Experts of a small language model: 24 experts in each of 8 layers.
Below are experts of layer 5 (counted from 0) of a mixture-of-experts language model. Rows are named router (the router's row for the expert), down (a neuron's output weights, with its number) and show model dimensions 128-255. Each number is 128 + 24 x the weight over its row's rms, rounded and kept within 0 to 255.
Before each expert's rows: "raises" lists some tokens whose logits its average output raises strongly, later layers aside. This comes from a sample of Wikipedia text that the model never trained on.

# expert 4
raises: "aks", "ona", "ora", "ili"
router [141 149 135 159 122  86 179  97 138 116 113 150 109 156 119 123 138 108 140 121 144 117 161 120 151 128 140 126  88 119 135 120 123 140 110 183  95 150 153 156 123 138 103 110 107 124 110 135 171 132 141 129 171 154 100 153 134 123 145 146 101 136  96  99 116 132 139 122 173 169 125 105 126 138 119  90 115 137 138 106 129 125 120 118 106 141 110 117 123 107 124 144 134 135 141 160 104 108 127 122 121 126 101 122 113 137 100 104  68 138 114  94 124 111 115 155 116 154 136  88 107 155  87 121 118 127 135 134]
down0 [130 137 111 107 135 111 116 142 152 103 114 129 137 148  99 146 123 130 113 139 153 100 145 114 145 141 143 114 134 123 123 146 116 118 152 130 125 100  79  73 123 151  88 133 153 130 156  99 158 112 170 132 129 137  94  96 102 129 139 143 105 125 141 158  95 158 132 161 123 126 135 146  96 139  94 154 123 161 146 149 130 168 168 133 128 161 164 125 126 110 122 147 107 149 128  84 127 114 112 134 125 146 148 103 117 143 136 149 105 149  94 113 129 137 154 102 136  85 159 104 101 133 138 153 164 125 126 115]
down1 [138 110 154 186 114 114 155 116 149 175 127 161 151 119 136  78 129 145 121 165 116 142  86 141 159  71 109 101 127 165 146 159  96 111 109 101 137 134 100 109 190 168  93 124 113 139 138 109 117 117 122 151 193 110  99  82 140 147 135 124 108 110 122 109 147 109 113 177 123 107  91 139 120 136  86 131 104 135 138 145 169 132 149 127  75 127  91 134 129 121 131 100 119  94 144 100 176 130 130 138 172 123  96 131 106 150 107 115 112 130 197 156 129 117 162 108 107 142 100  93 106 109 158 155  96 148 139 115]
down2 [ 98 150 115 163 128  91 116  94 156 126 110 110 127 113 129 113 135 138 155 116 163 130 126 125 164 108 161 142 128  89 105 105 121 122 144  89 108 128 128  99 124 107 118 113 139 112 138 168 149 131 136 109 170 101 113 148 134 151 124  88 152  79 167 164 116 137 123 131 142 134 153 111 152 121 138 131 125 119  84 125 163 188 154 118 129 101 106 100 106 158 134 144 123 170 148 132 126 108 120 123 152 132  72 123 120 139 103 151 125 110 139 102 117 100  77 131 128 112 115 112  73 117 123 142 149 155 122 106]
down3 [110 125  89 127 122 143 142 129 164  93 128 128 137 146 110 137 153  93 148 114 107 165 160 103 152 116 156 106 145 132 130 113 106 141 127 132 107 137 103 127 125 135 159 143 142 130 120 114  98 134 138 182 182 146 149 151 117 119 117  89 108 136 130 196 124 153 137 138 105  98 156  96 133 165  84 161 134  84 108 111 125 125 121 152  96 155 171 143 108 116 147 138 113 146 141 112 110 124 160 105 121 124 154 137  80 142 140 135 130 112 164  70 110 125  90 129 119 164 144  99  98 146 160 119 210 126  71  88]
down4 [130 108 119 100 111 163  88 118  97 128 188 119 124 139 101 121 167 148 107 124 128 117 134 123 136 110 142  91 112 161 142 138 142 135 142 117 136 132 128 119 126 120 149 128 105 119 110 143 129 122 114 129 135 110 117  98 103 147 149 105 140 115  92 255 113 143 121 103 116 122 156 140 135 151 133 114 127 136 137 103 124 135 138  91 107 128 233 102 133 157 107 108 156 123 132  73 110 123 150  87 113 121 124 137 147 124 161 127 106 137  88  89 126 136  99 119 132 119 176 131 125 103 138 148  96 134 148 122]

# expert 19
raises: "ie", "he", "ies"
router [127 114 130 123 102 160 135 170  98 137 152 122 121 128 121  80 146 138  57 140 130  95  87 183 117 102 126 128 149 144 138 125 135 137 129 144 112 129  97 108 128 117 111 137 136 111 154  84  73 105 126 156 138  91 143 125 107 147  88 139 132  91 150 110 167 138 124 156 107  90 144  84 175 114 125 154 186 157 160 142 130 123 104 115 118  99 186 117 119 144 128 100 146 123 119 118  97 165  98  92 114 148 158 146 119 133 145 129 137 151  85 130 148 167 108 117 120 131 102 107 142 152 117 116 150 142 137 122]
down0 [107 169 166 152 144 112 139 113  83 121 147  96 152 102 100 139 146 128  89 108 139 115 106 110 127  66 130 106 156 121 134 145 100 132 142 144 135 120 115 101 135 129 129 133 148 105 131 101 115 108 137 135 121 139 154 118 173 137 162  96 190 142 104 108 107  82 111 100 162 130  96 143  88 115 108 146 110 121 131 124 106 162 128 125 148 152  90 148 140 125 119  96 181 113 141 129 107 134 145 125 112 150 105 112  85 131 119 126 139 132 184 130 119 122 120 164  98  81 120 132 165 150 130 172 156 143 106 135]
down1 [140 131  98 112 165 130 172 128 116 123  89 127  94 145  96 122 159 115 130 131 120 102  79 103 133 160 109 179 114  92 167 158 124 139 114 122  79 160 120 148 132  68 168 143 144 104 144 140 134 103 148  92  59 123 148 155 131 152 121 111 137 138 157 114 137 166 133 151 109  95 131 123 139  87 125 117 120  86 135 147 127 129 163 119 138 128 108 136 144 124 118 113 130 170 153 110  95 108 125 118 138 150 126 126 101 124 158 154 129 130 151 139 127 130 180 125 136 131 130 110 100 144  85 129 137 136  83 195]
down2 [172 141 140 131 162 100 155 145 149 122 135 135 140 137 138 143 115 109 149 179 159 102  81 150 112 123 125 154 123 139 158  79 129 160 140 131 107 110 135 143  87 124 129 126 103 128 123 128 122 164 146 171 103 108 112 119 115 123 118 157 120 149 140 119 126 135 111 142 116 144 141 149 134 164 134 136 115 127 111 162 115 145  46  93 119 128 112 113 105 107 111  84 123 136 153 147 150 111 107 107 108 103 118 115 135 143 125 140  70 140 128  52 116 125 167 110 126 118 118 159 140 159 105 156 130 115 132 146]
down3 [114 145 119 145 119 102 125 112 124 144 147 161 145 104 146  95 130 126 115 129 122  99 146 121 132 122  91  84  96 119 144  99 101 150 146 137 126  89 111  84 135  89 125  92 122 134 137 133 110 104  74 141 150 123 149 107 135 148 127 112 125 143 166  94 139 132 105 160 122 150 121 115 150 148 128 110 128 135  83 103 106 118  88 120 177 163 148  89 126 121 112 102 146 124 128 142 154  84 137 164 138 115 132 120 135 156 157 155  88 112 121 213 144 150 110 134  92 125 131 132 128 136 138 101 135 117 152 117]
down4 [135 167 155 152 156 133 114 146 135 134 153 157 171 113 139 146 110  92  90 110 120  99 117 119 152 133 130  93 128 138 115 133  94 128 155 104 154 126 126 141 146 128 184 126 124 151 136 137 112 157 124 105 120  90 112 152 116 120 137 178 145  86 121  94  92 100 136 144  88 115 135 101 126  98 147 123 130 115 112 144 101 148 103 158 102 113 137 123 139 100 129 114 157 128  99 120 136 129  98 159  96 115 114 109 142  97 120 110 150 135 122  61 117 124 162 136 108 163 110 147 100 109 119 120 109 142  89 205]

# expert 8
raises: "om", "er", "y"
router [159 155 154 128 152 126 139 161 127 131 168 101 145 116 115 145 143 151 167 137 110 175 118 131 154 122  98 130 119 109 121 138  91 157 153  93 108 135 147  82 131 121 148  90  74 159 137 116 104 124 144 107 129 133 148 160 155 129 118 116 126 188 120 168 132  95 139 122  98 117 125 144 105 130 136 144 127 147 140  84 175 136 169 107 147 125 152 152 152 129 157  61 170 119  98 126 134 162 179 115 142 121 114 135 138 136 111  95 117 151 109 147 150 134 165 108 140 104 136 127 169  94 189 151 144 113 131  91]
down0 [103 136 143 152 134 135 116  95 119 119 147  99 174 125 170 111 112 136 112  69 103 148  59 110 141 149 139 109 138 115 139 126  98 103 114 137 169  97 133 116 141 158 119 130 159  95  94 135 140 138 115 168 128 150 129 106  89 135 128 122 108 135 118 108 143 157 147 129 110 162 128 122 114 135 124 143 128 144 157 158 150 110 133 144 125 121 161 133 150 122 172  99 129 190  98 118 112 103 178 115 101 116 125  96 109 172 127 155 148  82 150 141 121 110 125  95 174 149 152  69  92 124 155 171 145 146 135 108]
down1 [135 149 125 143 162 119 103 185 137 144 124 149 108 138 137  91 135 135  51  95 128 101 137 183 144 158 122 153 165 176  92 107 117 146  94 106 147 106 138 156  92  96 149  98 119 105 118 109 119 130 124 102 164 129 152 144 168  82 159 168 141 149 127 101  93 144 143 139 136 146 165 122 108 166 136 142 129 114 132 124 125 125 116 121 150 137 115 103 117 139 121 137 115 122 136 118 110 137 115 128 119 138  97 115 166 154 133 112 136 128 131 119  92 126 169 122 101 157 123 124 114 136 105 112 140 166 155 123]
down2 [110 157 165 149 175 158  93 139 115 113  88 136 133 130 115 146 135 130 127 130 113 151  62 119 158 160 118 128 169 138 104 126 136 154 101 153 163 135 142 105 117 113 104 156 128 104  93 149 113 163 141 169 175 189 149 100  95 148 118 130 138 119 160 110 138 110 140 126 119 112 106  92 112 123 127 125 139 135 115 126 163 109 129  70 140 100  97 120 166 165 122 117 147 149 157 137 156  89  96  88 115 121 155 141 140 123 142 104 133  96 157 142  65 116 113 106 131 150 129 155 141  88 142  80 140 113  96 134]
down3 [ 82 112 115 114 103 162 117 131 111 145 123 119 124 145 139 149 129 105 151 133 115 126 106 121 137  84 119 136 154 107 118 129 131 121 132 112  81 153 116 110 117 114 171  90 148 125 141 136 145 126 148 136 164 123 119 140 114 121 158 127  84 134 127  99  95 143 114  67 133 115  98 129 114 176 133 105 166 147 144 126 162 130 128 135 116 102  77 162 117 105 136 133 138 144 116 100 165 125 107 136  94 117  44 163 109 134  94 128 101 113 158 170 112  89 131 135 136 138 157 142 118 127 155 116 129  88 111  84]
down4 [100 121 136 109 164 148 101  75  83 144 129  99 135 152 145 122 123 109 165 112  82 145  92  97 152 135 109 113 135 124 116 107 143 128  96  95 160 144 122  89 125 111  67  74 135 100  99 151 115 106 117 134  79 110 102 133 133 123 129 131 172 167 136 112 133 128 137 121 113 126 100 124 146 154 110 184 144 112 138 144 137 121 118 115 105 160 142 136 133 119 119 206 119 166 111 111  92 144 139 111 163  96 142 141 117 140 114 123 124 162  93 187 153 119 128  91 162 144 141 103 105 136 141  72 155 165 135  78]

# expert 20
raises: "om", "is", "an", "u"
router [ 97  94 141 122 152 123 118 122 100 152 162 156 101 103  94 153 137 135 102 132 107 178 109 156 110 109 120 128 140 133 146 132  68 131 147 116  99 156  92 108 112 124 147 147 130 143 163 117  98 137 146 131  69 102 130 125 123 150  94 141 138 126 121 116 135  89  99 159 114  86 140  91 155 124 152 157 134 149 147 132  94 108  98 100 154 106 153 112 133 112 165  99 128 158 110 126 131 126 140 106  95 166 211 102 133 163 159 128 180 139 139 116 116 146  96 125 122 124 102 143 162 100 156 136 120 110  98 106]
down0 [171 105 118 132 126 116 164 104 125 150 127 106 128 141 155 123 103 137 145  74 140 177 104 118 113 108  64 121 106 135 135 168 150 107 116 145 110 126  83 138 113 106 109 173 160 149 158  93 151 117 149 149 177  72 161 117 172  72 131 138 135 133 146 108 134  98 144  94 139 152 109  93 134  96 130 122  98 123 139 152 177 148 112 118 135 136 129 120 115 134 130 135 142 150 125 127 133 118 147 153 140 134 128 103 119 113 168 115 139 140 160  96 133 139 149 115 101 152 166 179 149  96 124 105  85 115 182 130]
down1 [ 67 101 148 133 113 152 142 111  90 165 133 127 149 115  98 100 122 118 139 100 146 112 102 102 121  97 122  90 113 136 141 171 178 138 131  99 114 107 160 105 156 119 142 132 169 156 117 118 163  87 165 125 125 166 132 119 145 129 122 150 157 139 134  65 137 137  94 142 172 141 113 133 105 118 160 153 141 169 112 108 149 124 147 126 116 172 133 167 151  78 116 101  98 171 122 121  75 105 124  99 122 170 158 133  97  91 126 131 155 129 112 147 170 140 162  91 115 104 108 142 136 116  91 168  92 139 115 112]
down2 [ 94  98 148  99 137 169 142 159 120 160 160 156 115 153 151 106 131 129 135 192 127 190 114 110 104 146 100 106  98 102 139 142 130 128  86 109 140 121 129 116  96  94 135 141 128 125  82 105  94 119 116  86 100 121 102  84 123 155 120 123 136 167 100 192 134 106  99 143 136 133 107 158 132 139  96 140  86  93 168  88 147 135 106 148 125 156  83 123 108 184  95 149 138 164 148 107 141 119 113 113 114 149 104 155 113 104  94  96 131  94 134 161 173 191  97 140 117 169 107 111 117 143 137 126  95 119 123 118]
down3 [107 136 151 105 123 143 125  91 139 164 108 153 124 158  93 149  99 138 209 130  75 130 133 132 144 148 120 110  94 118 157 121 136 122 105 106  88 119 161 141 182 152  80 125 135 120 132 101 141 178 129 123 128 135 114 122 142 105 118 148 111 102 156 149 132 130 125 184 165  99 114  89  87 146 126 127 159  88 141 168 139 159 122 107 149 120  93  97 145 171 121 107  98 106 114 175 164 112 116 152 130 131 110 107 132 169 113 148 132 143 158 138 137 149 121 117 103 121 133 141 110 114 129 112 141 111 155 131]
down4 [125 119  84 173 125 140 151  98 120 138 117 136 125 104 144  85 191 148 138 107 110 132 127 155 115 103 152 136 100  82 122  94 135  98 158 115 112 107  93 122  85 124 124 120 138 136 153 101 144 104  83 155 124 144 159 117 105 152 147  92 164 188 134  78 122 139 153 147 115 135  88  67 115 113 116 149 149 159 149 142 153 162 139  89 159  89 171 182 147 145 106 125 137  98 145 103 134 125 174  84 136 161 130 115 131 103 151 116 125  97 150 180 148  91 142 139 105 114 104 125 115 141 146 157 132 102 143  96]